{"n_layer": 9, "d_model": 384, "n_experts": 64, "experts_per_token": 6, "d_expert": 32, "d_shared_expert": 64, "activation": "swiglu", "moe_layers": [2, 3, 4, 5, 6, 7, 8], "router_score": "sigmoid", "normalize_top_k": true, "routed_scale": 2.5, "balance_loss": 0.0187, "balance_bias": false, "router_bias": true, "n_groups": 8, "groups_per_token": 3, "shared_expert_gate": true, "init_std_router": 0.0196, "lr_router": 0.000672, "vocab_size": 32768, "norm": "rmsnorm", "norm_eps": 1e-05, "tie_embeddings": false, "optimizer": "soap_variant", "lr": 0.00306, "beta1": 0.95, "beta2": 0.95, "grad_clip": 0.5, "batch_tokens": 131072, "seq_len": 512, "train_tokens": 377100000, "steps": 2878, "dataset": "wikipedia_en"}
Below are experts of layer 4 (counted from 0) of a mixture-of-experts language model. Rows are named gate (a neuron's input weights, with its number), up (a neuron's input weights, with its number), down (a neuron's output weights, with its number) and show model dimensions 0-95. Each number is 500 + 25 x the weight over its row's rms, rounded and kept within 0 to 999. Numbers have three digits each.
Before each expert's rows: "comes after" lists some tokens at least twice as common just before its tokens as in all text; "raises" lists some tokens whose logits its average output raises strongly, later layers aside. This comes from a sample of Wikipedia text that the model never trained on. Tokens count by the router's weight.

# expert 63
comes after: " |", "|", ";", " to", " in", ":"
raises: "2", "3", "1", "4", "6", "7"
gate0:505503506485553536503508552483506532532450493486529503476491523526521495482506485533510502529550466499511571451447512505475513491467489485492494533484526484519522470495513533508525510495492516482507497508492498510521508511492503514487481505515494446467487476477511459453500492475490513465
up0:495490484507540536552509509484498502498460521487512531521483506524502513470498502530525471519510509530456531498466506493476506509473505457507506542494540493525497529512479517520501472476471506497487481491477493520507476478473503485510453529512465432491504464463533492453463494482508517454
down0:466464501509510491486479490473480547473458518470514577511513491528495441492505487486499507485484548512484534479517414481528519468523491548520508502443481528528501485510483517453521519495545484526512500539519527503500489518537537457503459502533497487483478487510515458485496498533508532543
gate1:515534495498537532497512498536464534497496533543485525485513528544523540474483487516486496516511486497467525504478521506494458549511513478473464482521471500520507506510478512519513526473490505452514476480473514496502481501517454475556467502469478457548497492478521464477482533492487473503
up1:481540512514480491489489473451505489486528506482530515537500484444496491519501509492479519467490515529521490499556516488484537474455489508528499508472552486481526493487529504501525510501542503515515499518512530513524526525479549546471510481543516536461468494483487503534514471473537516519
down1:537491469473512540460488499482494504487537489581483499481535485527540511475468436492535515542509500489510490556531477473490575519498477504520472504473470511492475505534496527501526553480474464511445517514519528523501530518494463484486506475536540485493498526509501528490548493481557484511
gate2:510468553479496472480510470538534495489480520518523542516517470462489544449514503472512509518497524469484482531491495496498468459483482533517502539510504483470467492517520472532504535508511511516510523516476550507515481505502489514435473493502486519475501504476512505533476498507492463490
up2:484473517492454494477494450502563511490513529490442498515515459493452485473487501544521509482548494500506477516536498482503536527502468480510483462555475524516508494497489496519506513522488467496488499507496494515490507483517477560475511488519483476483503503463490506547487449502502501507
down2:476518523502518539513493526539512483480470529500487545525489466514498516512513542501491491496484521455476511480498504496490498505503507490502467532507515527472489513486527555548482503479539517509478499487510453507494469461523516530490488467488501523483529526497518473527518511474511487478
gate3:483500515537542520482453465477505458515540523504477482541518474503517505487482488504523471474410517498515516518479520512514473524492515452456443510492506491481505464523546541481507529519520486506517495499498473510489487553525515497496502509491475484487572474483493496542536507451520501515
up3:498495517479437470509518498502504500469501436501550515550474509503492472501479483466542470534503485523491510474479554469506494502524522531531479521500512476498472504477493497520492528530509429510523500503469521463462475513524483522503562501530559469521481498426512501521500504505464515508
down3:466486440499484552482447470474511511515481464456479501512486518501533463489473522506543485522498474506515501522483506527517497485483521497544490539513492451480510491497495535473444517451512449505483479483495483534500465501520501537488521488494529506505514471478499476484529479517505488519
gate4:536545530520517539483507500529508503527509525482496471496493501533509513537480528517535520519477537501497538470505486515494482525507489446502501484478517461504505482450492516505508499529480473508520489522482478524533496537547512511501470502562514515474478467520496504492495499500509444504
up4:512497516512456439501498473495466506490484479518503517479472503520531503517538500486521551504536494495491539463483513535519490501492494506475489477471534527488498486523532477513501498494522490539483439501499526512470461488486518469529506490522509513514482509479500494529480469455491519476
down4:536513469487486492480481473547525530501491462503482522496497508507477513470469476490486500497475518502470521511510515516502515530507469465478528547506470526552482521496477484497519484459504507506521492474480504486541507526486462534516481509487480505494438521514509474538493531525527484522
gate5:493488491489516508517480524484496529480498466518463519526510497518526483497489503462456530505485489511484496514509505527533493510491485507520453493508496503507513479456486508490500491492526438477521469500527507498490498506527478514499540508517486537514478526506550509483476517508471499500
up5:488478474466578454559484503499507513440484526517462488510498546494526477488518501455460483501471450506504468515504489536498512539511505447524466487500511491493509494517534483514518488511549475475530497483529512535523452503529483481462514510532485533442480515517515491523470517495516516501
down5:475503520521452475496491486498446486501514499488488483487534485472514468525540482454505469532511466531532447503539497489534532510509493528549497489491438489532489514525495536494488509477456462485476510490492518498489496485497511518527474502472506469511542509511492471490478508480494504525
gate6:452472519514513508493526481475500495509488496500462514541495503501494493476491500506511477486516499495495497442505462495470486501514504469482485500465464492511520529511515515484498475488453498472535476480511522502479487520513493470469489518532494531488501525475468494463509558512449467522
up6:482521452489462528469489463488482493545506495506489459516497510409516487505529558469486521525485505473518455535482525553528522502501483462504505524498520498499475488521528517472519494515478536538509495504478466482475495495489465526463547496536509503484462476506497555479468470483556485462
down6:511476534511455551496513493499476490474521537489493531502523533478463452507511469555463486504494509496510510425482502490454484525488495507501520489523519466472514532461472475514513522465492509521496498558514479462542489487507514517492518489512506518458477546523513548509481467511523462526

# expert 4
comes after: " |", "2", "|", "1", ";", ":"
raises: "=====", "====", "1", "2"
gate0:432478481520525507511511506497485508482474478563484487519480482516481488482522498463463468502473496501500500503498494520462554499524498495439515506513522483492473532483494492440477499508452482525513493496526487510527445512505461493544485510502483482484473485491485542504515540506518512504
up0:437535503506520476529524499495506472503496510529489520481523479486494479473492492449466513508469479505495520453507466525488545503524500456489504521496471468540513475504468490508532510472513491479545463475514527526470481523480474507508525472482489477521485492494467500483504497497513515485
down0:484523533483545532438544497518528504501484497521520500484501489494512533508534527448490498471494499514457483448568451529506469511511496474519521543521574514488493458484475488543487514487506469525491528506519477527458464514508506500555520483506481481508481540513510505505530536504462474482
gate1:528488463495456505509494507525470500495509518529489485502531539486472513533510478510489503485543527546507497512500475509529527536477448476487482445554509474492482470498490516513488509515479500560510461483498470549522525474470440512525526498498472496458527537497510470515485521483509523522
up1:478536482544528486449517526426460555489520495475526498502469508497482487452467537495484512532458488470505487477524497489506485491544546541523525532505464502518495474520526517503505454487526493511534512472491524455483507535501519477495516496493539532491466452533487530487517446477507494483
down1:493503487487449503497504513522470481537517542481513463489525531487472529472517499484486520473519523559514558485448502508498490542543477534515517511496523520537494507500518557513462527515491531506480545462469467478479469469486508556472478508501544497485507504537476494478511502466562535493
gate2:515469532487486524496505484467519485505501476468450473512491524464523460504517499506508519503480477483493547483513502491471498505476480524450529492527531507469485494499490514486482524446517495562512482521506489522501465521500475493478486479533490504513513579478547505520537475505538501510
up2:499473480486484509530494497511480517554506484482549525522495480475473494482492479503519517504496510480459521529534470448483497478480500526486477475489497491469535545522539484473466467521485495494502498514543517501513516491495497546471527532507485508490481495496486496532503517496477513515
down2:514522516515472475489445521542543511487506520487495535507516507526525527509544469498503542500493534487562500477517500501505493509509506527508522509557442478479501494500543558549514500455504525522488466501525507518531462508472460493445521525529489545480513489512506529458545515528538483507
gate3:511569503529464529532503466502518469530505497466511475535486517475522484515529479505527466514515511530458496551515524487556496519466503462530518509496524476504485476470507507470537546491515544513489499498465505504481474498500453518452476482474480454532486515504503510442510504526533521498
up3:558530504500492481524524498480508494485535494503532485480464518474468487511538517493510505461487477506509461529476459485489526486519483500518478525518535516524514465503490475485514494530483502534481509480517451501483520530513502505521502509472506460514489494487515503511481483487493472475
down3:515496511499524449529549469522465529475528513512493515505511469534501464486494518461459495526502441493517541538508503452489508474535526477527439514527460506466522527488497498507510516521515510501510438481508458487514495476494494521482527542471504475511510548501464495529506478494507487458
gate4:517515494468532493457501542535486527495512495509516563501471531513434534508494458482463512502503516507553477482495445507464498534508468520483493477528499498525482446514487453509513513476481507501502508428532535491453481536492484508505486506510516527488528486494469490479490474499501500507
up4:509511477499471490504500544465520504542491538512571500523534505531515500498495459475503510514544531487484493460517474530502524490549517525472513434503554548467529495519487508519514522509508514491505550499511484484533519513457520485497513498467465525499489497493497482484544447465494498516
down4:517488456504503493508464498530528479490500519506525482503488534517500476523505502515545524516547490510515513493547438514515440509485502483463507540516487486476484502481513564525521476487506502459521535522499504506489486535527485543510477486526559502514518539477495502524523557508487507488
gate5:464506504480461540508485521523488526524508507475489547507474512451516518501506499470522529462462522474508546478466543485496499475472482504527517483466488551483519502515493512506449471491521519520505493524470524483488528495520493495484483535472543539504487573496534521541574553494487497531
up5:469489477487476548540481533503474530478516535500464496488535498490522498485517467482510511475508540492541515520506516548536532465508520521497510514481509521522498494555481414442487501452524515500511533544502509489492570452472487516496497496514492514490500548490526474553553521494486506527
down5:474516482480529488515476478557497489514484472498524491508449477511548500581523513511467507539490485511503495481500450497511504522508509487477542519558504483522481475484501468495479495490501503534506510459495474466489520498467484432488508508494481523506538482503435492456517475513520536498
gate6:439434526498477486495483511480540480505476520537502491491481469528446509514511495498492519451514495454499497467534472507519504534549422441505442477531490524507554464497514487513492482504484472474503503463553496471435470480471505512505538523494503535489517512496513491465500485508485480497
up6:488493519492468513478500438545502530531478491560456500467457473463485489516514475555456513449533480508462500505516558519508472510525476533429484467492493494475478496519514527535504522504500483533519407516488520500546458532483505519464453496489496489513497519483523481508510533532550469495
down6:512526522487489443516482533492435495486489473545489495488488466472519489483513540495501512524512481491496497529500528483467508491495512508492495491522520530474456484530499499475509512513513486479529484527538512466482486476539519475519447451492490535499505492489489490509491528498468545493

# expert 2
comes after: "0", "3", "5", "4", "2", "6"
raises: "yard", "by", "ice", "0"
gate0:510497486485512528470486512506467470484483488465526498466494469469465476482465495509518477463465501529477510519541498499500470462467511474514495501526494507493475472471505477536492539505486488511485511497445447449454572493494479479476469510483512457462461492515532455530491530508484537487
up0:503521567542494495498464488502433462535494519520512488469475481523493521484503517511518519504550521520513525538519492493520517499496482482525489484498456483472527489482487531466509495512499494530498499494514504555454509516501498510502542491538468517494531503514506531438466532533502515486
down0:483512459522508485534561525490509487547525475548528456550473473553519545511516514519500488512540487491480503480537479449464506527465524502494532462501473472494482460545517477490517490461507512500492518538546507489516496463520501494508495475516521502470471494471544492493517518557493505508
gate1:471502522524492485537473529494489486530532512519500488521483521502475456522487467508515463504492475490494521501494526479525510417479520484490517468535522496494508477472516538514553468504512511495440525507528505456471508514494504531510480508466513532514515515505476474488436469509507499494
up1:503517536494519496498479480542518513447510498560526493495497497498529522503502495483482568480513500521510511490515465503521501543489533501519482504511482505516460485524499537473471487490508493516503480535487537575485521518500493476503533510545506530466522461480497508535494521517515512468
down1:500468491519523450525510498490516489497546516474497483502492506494500511541507542529491554522504512498453484491506487498465555515490447492524499495532507493540453496535488492475492496533534469524490484523481506481513471510536529502484473509493479472483486535491478500478517470486513514493
gate2:471500502495499496462526483479500460544539479503479477523447530522499515511518451483461506503509444534503491500492501488471512513543479505500505520495473514477476477477518514560539485529489485483488508512479501474496494507508472486533489541465492514532520467497536475482499490508549464477
up2:471496482506500490491517497465544447559538503510500511449468501515483463481508511513476503490526503542481466503479499476474486548524487486492509469485475456493482484461480476540517488486510503480450529521498457473493491526472469489526516514484496526525544501489512485479527473497523534484
down2:552475557533501482540524464473525533525489489492503522525478522533475479527483545527510490516529572495478507489472462528492512518525520481500472477516527514482489535509483531491467494489535473535535483497498523501464504524442533503531482501550465484503498496468513512517496512467478516488
gate3:534520511555509495505521535507511498493509538481522462508493523515541533513474490482514523447518470533514509530485541519434443504479492495521516521492499516502486523458503503498534486504462456531486480464494425515487508487518503541537510514514525502506492481520489457487490481451505506515
up3:502513477524513488478508502521526511472469529490500508543490568530514466469425482487499479482503496502520467488498494490466502543497519488503525477497500506499468527441531469464523486483523509521496499478492466499497478511537493504478547474473480520523532448539535539480507486514432527508
down3:466492514489482451470517503481488475486496509521546464505493514507517512490528502550532502534487499486520498508506484487510511507462502544472508485459474467488520487493541564517531519467512524493465506504523520480501521503473531501493548519533473439529483526483500476451522491479440518508
gate4:527484503498484502484482541515532518532537478468544478500521498522503463482484475543539532495490497503524535489511489550503509520483484466477510514468479496473484462469452482478568496495536527527516505510521486474497513492447508481503535482520556560496475498467471460542481479497466493478
up4:457509498517469532472511454459533502523505535446510487477532513466527482462497485499506480463513499469475489489485530461488528518522478509526502465519505493515476480489468527502523471495536500496447515503438479430533477523490528496462460470461501487530502515418514462521497490477474526486
down4:498521448458497509485496495474446516495438486501483476473506495495501460534503474470524515522499450499527474479494511479432519476512492492463484482502559533468522489503500519472507507479509515492496503530525506472487494492535448482529500453559549503463493531486525492507495468538529475523
gate5:496510525479480482465503519529475441512538498503488483481480502475507483498498532497525503501515422485500519548466482493468511461491460511488548528476496523475495496470481534530503496501458486499497494487520517448489499530549463509477507511521481530451495497488490468439514510474530466482
up5:481518462484511482529471457512483548497519509569513465514491530496465452479488486509508488475506511470513490464512499519476499481509507474481480522500452505503478512502518508528512529450465480523488462512514485502507524483493508490490514470469518501467507509524501496473539517515455483503
down5:518498516476493507519469535476478473523553500448466507464478509516490487522527483539518486514496500492476482516515472478484508445482465533530510469488487505489525468522487560511513480458483526518475503535515484485477534515530499535519491513518476525502459485482493497482485512529507479512
gate6:499544550507470512509472506508480548497487467494492566498539502495504531538470484506483494496495518538495500475540464515511463491494507551546507506527510481538496464465484491486492458519487505461519475557493516530509522528537535499488472524477511454491524516502488487520493531516463533490
up6:502482492505497529490484490504542494503466492475515481498469564488501430443499501466477530522512479491515496512475511521491482508503472467507467529502528504476496509506516478482448499471472542526485507430487490501527499529474458521489516510510492543517476504461540532538529526539462472531
down6:455455481545525492494519504537469453506495489491510475497521509474477488466519497536501494458472478491531472475547499524519489533465516499530490493490533506542501493492493522494511479548505506453513506468544474495508490493476489549486501532505495493523519468502479466557491478494530508422

# expert 29
comes after: "1", "2", " ", "3", "9", "4"
raises: " times", " Show", "–"
gate0:513488462519470563543486468473510504567530509491524510482523466502517487498537533535474481502489457519500515470469477507485471467503518501548509517477516468500509468488499506488477502528459482492541541523490528491568498489543487502498521509488505496537487523501477486517511534507498521554
up0:465521492496464465481516507481500535520513463514476474499460516545482483493523504536465539542480506509543547490460508492505511489499536528509471475518491499477489513483482495481472471467477500517491478484510488476471507453499483491464506511525494498493493528470485480503495515513522515539
down0:537491458541523537542542493493533535504466506505482481485536515467464492485470490511454482474483528489498541498479491519492457491548498499467524496520469497507478528478528512542486483499512464526511499483469553459516498507508453454528478517500480462484517484513521503436534520522532496541
gate1:490512508526495515491465499493490508524539520522496490521492504511473502510477517547476510520487509517486465498479488476484483521451548516519509485505540450499487530500548475490501523513523500520498540553488536536526490427470471487485535514536465541489518478518476461538505466552496527503
up1:507489503475480471535481476509506487485514516527512513517517509498529533485518488470552489509526506459529513475516505486506504535537517527494469521526488503511476499493482544523522489480491519461489520486473480494470519535519497516503515531542443474529481483507518495490528516572512477514
down1:490494474506553464525534509532462523462498509551530502503492496497534538513521536518503494517456535471486495491483510496448468540548492548482453488530490483465501482446510499487513515507453494508499482488507535461463516493517480525498474480485508500481528440499487529498483488469524516517
gate2:500487459488496520509497491466524498477531478465519494506514524529464485492440526561480480532463484510512518500510473464515529496477538474536453490523509458517499509497543508483522526504498470518495518471467487501453460507524452561498487539429524511493497464445545497505543464503496512523
up2:512470468478516546499473475511519514495509505478421482480507509489517476500491542487499522497502510511526544505518507508497521529488523526450472491517544484498483505489485496486447495518509484454472473491510497511524506513472544467444477488500482474484470494496510466483537542510490494525
down2:512505493549537507505539485489498482508498507533476471478517498512528495494480495535500505457458560450480464530515514445473445496510515531516492495490515530529479427473515502499462474468490519448527543495486515531480505512501535514561503447542468539506482479502470543513479483459511499508
gate3:466470507494472499532464529483510465493498468452523474500512521515494463486519484469499475523518460479513482469475461485480474487482516531552461519511533499503469467511525477519465511463490474523472484493515495462487508454485477487511535504509566463516521507497496471541545455487495549533
up3:531512502526521462507484462446508488516479500528522515495507502492493502512487509517480503502445472483454526480518505493498569500508474478462515483469457506486521516487473469491493485499513475475488509498519475528477505538499499509512468453525488541517460493497508500489505480466509458512
down3:444483514492474473462507502474499543491460474528551496528496474512496476472520562506528500473479463524506529501523537545550505509500489539531455523516535511502500490520479466451521534487468493520562531530467461548489476490461532494468491483510472516570471524458491477486491538446514497530
gate4:489475501539469486535519504486555535529463524533498510495522493517467503475496536462500503498496481500534510490471538479496526503502494478563518538526517489540505482475505505484540470514464513511494496522493487431515493498452468554500455480518538501523531542483468453505529543515524503490
up4:500509482494479499517510511483471503520525499468552471503519461500471476502489527527494515531525468525513495511507523523535476500520496512508498483445521467488502470487493528485466521493512479468488531528496524512469482460484511497525479464500484469506476461559498497550505465521506491545
down4:493498550530528475493529474483451516522519500525488495490473507514507516470479501499508469514478486495514505496510529517474541556500500504505490522555490495553501530491540493534521479487515526483553523517479485495491496511531491489498460501511496487537508465539497530478474501524455498481
gate5:471498516529513464552499519476474506500467490519516463467508499530522494446477513503503468528496496444489513512472505493525504439477523504504553534477500479517481489485456495503493539467503522539493544531469488531547521486531458532517523476439491531476486479478494499537521471503520487494
up5:537547482491526571500511466527496545520503485469492531489485521476465505528489487501461527488533510540535533461511490510474478524510493488519481486537478508481485513507521534470448551528489497473528501498496496506519467554441540471501510492521480445501519497502503499481465525483458516499
down5:513546511467465474512510518514514520504495468501523503468545480482465521463508497468497538494482535510527475549491527545523515519530475507512442483507472477495468552463484495491513516447524505484482465494510499496492518471451521529459480491509509485452489489487493498490465520484537518511
gate6:487474527468496522482479496539438505498480473519532458470517486518504515502449473499521458512490506469494504490518471496492472474536536477472493511473490468547529501475485553469511490472469519498486528501480457459540504508519492460514513500530476489521542496510468467492473518514461464483
up6:509508498452520469499526480482448546477460494524547494490483504506508489486469459485492505481469524467517534445478514455490522503536523501504523499457484506485524507487495494483524509482464490483476529515478439459531538499531503472490445545490533456530494538514519466473473574516509501495
down6:553524550497501490562526483535476457503490500479511556477508452492509476495510526527492493507495456532500522534470463476474545516483490483480500490478502459544543510507493476508558485517536484537508522524499478517490509489467488498515497519478480473549504463523503511491505484562490518492

# expert 6
comes after: " ", " (", "–", " $", "_{", " ="
raises: " of", "9", "8", " run", " image"
gate0:507455527527495524519493551505464474479513517467483487526496503497544528514494511520544484505456553512507515519458492503523522500483507486505500544483503525482471486482483485488491486475479519524493523468466470535452481524540445509477545507499543531498532502513493483546518488516526560485
up0:481543446481500480488525479473519547513517487472509482535475458495459479490483450496508489539567473506487453516545508503482486452524478515476528505519515494536485499512514477487495513515501482533504536536498503491522526467492502535500519539498508512455441478500487482499475499491510473517
down0:496524487492478510492466493547473499525486508486473433551503459508475505480512501526492486528522489529506512496495511486514517528514469489501501469474507503477495549534475518519467507493496508539485483482535515464492509505549515495507483514461514516504486540481491479495491498504462541486
gate1:502492494511508517511455452499489529518525504530445553509471527495464505524502485500516505490478492508497548487493530476534520519498514485512468491510491436467493475522474563519477511501463488519484441451479514543503508491481519464472482537524475531466515509480523484498519514518515522512
up1:500509412495516519493464472501486523540485526497510502475507495485478502492503536497507496562449488484448520472517467499481513489513471493519538479510455508499479518521469546531484507500498469480456472459486454510503500509508495497511474500508463498470503485483528512424513505542502503499
down1:477468492500516508532549475466515511549492439493479501531496488502473487540491548518503565529516505497490486510500471554458511467511494539484509482482494514488502526499547503487527521513517503541530502529522494550513475478502508483532447495451526451511528526460458491513510506510479490496
gate2:522481516512480521521469495450517528510509503472498496539496483461530507520545522484503476520457536527540503472462502510537507522486495508509502517555501477527511475450466488469525483516508458509510523536469491502496501478504545495463537446477498513509503471488522489474482506478491523523
up2:497535586477454514504517522516465456505505485552521479509516527498461501539518496514494483477514528516490517448521521510502457488491504528469527531476484532535512523500481498467476509494471520514555479532496490490500524535464448532517490543529502489497507514466477482459475504488503534467
down2:529515518502485499466493463541497516517492498506489463501475486492471430478512514481507530512492478498512508469502523472537471491518495578504505465488535501467475499531537455520508509539510456468512480466523516557480514493537527481493488492523506512477442465529488487496523498493501487488
gate3:516491481489525510491495537485570510486498530492548506469541466526476499503463489518525544469552457503491510507529459497493461485524522488462502492513538495501472503490501512519509496488470569455524512527478469508487516546496496550526500538485503456488486469506492452502494505539535449496
up3:515503486496568446470470495526476497491543459443486442483504479499488481496506488458554518528508485486516500519516505500507522497483472539491462494519520543505511455496525505515516483546556503512484502527463534511463516461507531514497508464510482517497481498503493503511478530504494553503
down3:484471532523497452557580512474511525517471507497527510481537498518487479461513495468482505472527529549500467531504482491544495504509493560464553490475520503512473490432506484484502457483503490504546455467500536486500487457508541443511476498493482475479535529561493501499480493530507482494
gate4:504524459539517519530460463484535465468549490457495501496520502482550530472546509543514463470463492483509518525482482469474511477506497463521549511556552520426489498484525525484507505481499490486496505504487497527497534562503477467486494544515512532489481519490517499513509492522497473486
up4:458498467447500495554474562464494503530452523519463493494490449520477514516481537500461496536519489524497495514507539515479528574508453509504507457472496496532482520506497483503475530518501522485519496565483516486512494455492505514521508449470512468508501491502558544515530502455522497514
down4:505514511506498516496498538522509456477493500518562484493508493484493474463518447481504486538485512529547431524486493432517494508506500504479511501475535508509487482543521461475480454485526487498525464525449514480496497508471499506539518499508501473487451456484530559530498508508518521520
gate5:477499509503500473499455473490499514504458563493513518498500528544500524493525452469508563470459526466487492521542524466475499496510506521495476457516478499520492442510528503556501470509465482495556489502510472497534524495487500493525496497479485475458499478508526476502563492512519520510
up5:477504509513513493531496495493514528465495503527498505485495502497505514536556470492528564497452522449502511507514504476499513515461545504542486481535492483483482481507550463549489485521522521511508510495508481545493509500487502480506470486440499492487499505526512466496555516506509504507
down5:523448547460551511510481447502516558515509476492466503495511501479523500471462541530534500532482483533482514510516455485517516497467459489500493513446476467543506538508512455521468481504486490497472509503486536518476497495523491508463507541538492498470511453500473506537512497480529485519
gate6:480482531483521483494500496505477489459504530479463523521482527501466506528485474497478487507508497496529510536523489503480528495485470486509483450515494472537516486508488498503498497469491483503496449472546447540468522491490549489512527462462483527511516485517498503498523456493495515499
up6:506535501514473483478485492494530492490510503521562460539478466462504525468494472546488545488508495524503504460517519522510520503502478511519528501484491526486481536453522513506458533531506482491493519509497506517497485517521460532520542471499493507499473526493496533518472464455536534455
down6:511509551510474486499465443501483480461507500538525534521513492504509510501553469513479459485455499478492506476503559469519484482496499528495469438512530462516527501496529513496527463544518513484468513497472445493499482515492485507488508507498481532484509480478550494482516471475521436495

# expert 17
comes after: ".", "0", ",", "2", "8", "7"
raises: "s", "n", "a", "i", "ues", "e"
gate0:520500492485505508462482541494480461476460464494503502478524500496501503521515436521499479531446495499546495474550485501500484468486478474464501518496516495565480480485497489520549506468529514481535511526482464482515519492468491450469542513482504492493483472505450505517512525498521519502
up0:516521489526456472446480531468493486493537515456517498502524474479518506527475501491496526535528457499535482503530514555491498442490490493520485469504519496479494521487437504453506487495475518475467479552513468514573506489508542453495512498465494598511493452473459534502508516520517489502
down0:518465499499504482511514498510509477497520536451458524507521507481537499543506477508495495524521510514472507475494522501496487511470510492500485519521469495543540511494491551483510508460457519492458523497553511483504564478482513521535499511493504482490525510496472555547554571520506519526
gate1:555475483533520474526497561488494514527513474511502513502481512476520454501517493517520525515497480484504526489490529508493510469482510504432511477520522499521471479494497514475495483463471492515489492491494462496460494508512492497507497523541506533490487488507504524498550477500448482504
up1:536469483492487505528496529476503517513499499486506491492457488463507484461463507473473499496480492494506495517505491576486514476474506506477494502472518478487464518473468489524479502470513487570528476510505476504505488535523513505501488489461533517471429499494524542501511511511521488495
down1:524526486506492513479501525519446455515487521475466506486509504516477523484518514533511456492509517474495525504509485513528506533478491547536493522536518527480507551499487442535515480491512527486444515497518501538520514483445506507421464507481504494509540482510507502517480500451469464506
gate2:530499499501493479512520477472501483538488490484515484506484493510489501514501517518519483518546490482535491485542530511473505511498532509492475528502520502524488480531484533522503552473524513513487491520484480546511468523486512510508524508570526460485475483498480528496530478492494484520
up2:496545472497508530475470491515480510505476506470534530499537488517478466516531543506507542564508489505472500444481544485501494492502506491549490509488492506513489497543525498517496520525525525507514495553492556540485489468496481486465485524418503472500504485497522459486478504467534510507
down2:524496496532509507483494468520506509531514506550541490463483498475475527474491495472512499456511489467508501511486460480473438534503511527524477470502511518463543507542480494469501492515517479504492519527486504499484502485518482467486457523480467465499496532504468500486506510538477494481
gate3:514482493510485493473500545552494497518533501459508502494463493498513467467526519480510484515503483455502534506531484545486488500486470452469463507495481520512518485521513498495497489506476460523491482457523517462504477520502502498498547534477469534491485532529490507482466509465482474499
up3:504527503519514502523510500472462522471488490538477506527516483474484515496480493510504531486531535514540447476474486487534490489518500525534500500498517510502482506475529488542505476526511547529494497528516522536489503485479442495504439502483491502515523479512493492546499523484497520532
down3:453444486499468484490522501468465475537506488502520493516504480513517543469469455498547487437514475491505482533502528486486445525463506518447514511510487473529513490445526475538494508503498503506470479485475488503522458507449530551467465491488530458496496465498503483470504510518502506496
gate4:496497486526481451479529501452518482467463533521549544537498494538512557472499529493485496515522452515510521512526471484522495492517481536436519485555507510470507507447499502512493511497479501489490509506540497532520484470509461501492504440524513513511506524502477512499522487522517510522
up4:486527471480513552475499448500521498481530465483508494470505530514519514496510499498488457499507490482507499483500503498505472548500502489435481489530493481506508490528460462510508485472470537460520529451491505492439498508480571522502477486500491531514479480506521558494489495563509542541
down4:505523531517519495518508514498496451482506484538490477472508466510524506468493512490464518544515492525476477503500448435515509496549493502504514483523535517536472475492506531512468482544521473517510502530506497516525482521472484517497530499474512511529517495517466535534552525532531496490
gate5:519555501486511497495480534515540507504493525509490524513521503461493492484459512480545534494517474487514528505513505511518434473505517482500457513522518522502502517507488479496479515493510502520548520510506503471457488511486498450471497494500500472521480475474508478537500475462504498506
up5:497504554516505465511490499512454476507531521524516548522536489549477478501502499511465483514514530508480483488492477487480489496513473475473500474492493470468563523477512498538455499526479484517452496480500539563544460487517498529509465480502455526477542518525458530460460475510478520511
down5:514489533521497465498462540488481494526495516482516503537493489499528518510534492479478505544479478511486494507527513524510509502471487536519492510489534450496494515496534512507506495505520492476475534491560495527472476491498491507461491449507493510453487440484509519523527503488458471535
gate6:501504506489520473514493505487500509492490528522482519444520497517510486503477501550537470550487553489492472499525549469489543499517492419532454475522511459533530497472502508508472504508464494472463513519463511475522463526472499466522483520509458486518487495481493496512508497511519488549
up6:507520488533505479482504537501475501536452479534493482466476559450495505458555518494485468530516559523498486525517527490515468498492507475505552508533527545518517534480462460490508467529514491484501482508467509516506457492471436458525461477470472503479533506489522512487485493470499500486
down6:479526470514476485537502536498503537501469489530520467500482470519483511508490495516477499473521494510501497495516493489543509476523522503472535574505490499486500568476524461409461508492493500533492424479456486456479504496495504495518485527481500521518479488523497478501517481501446483521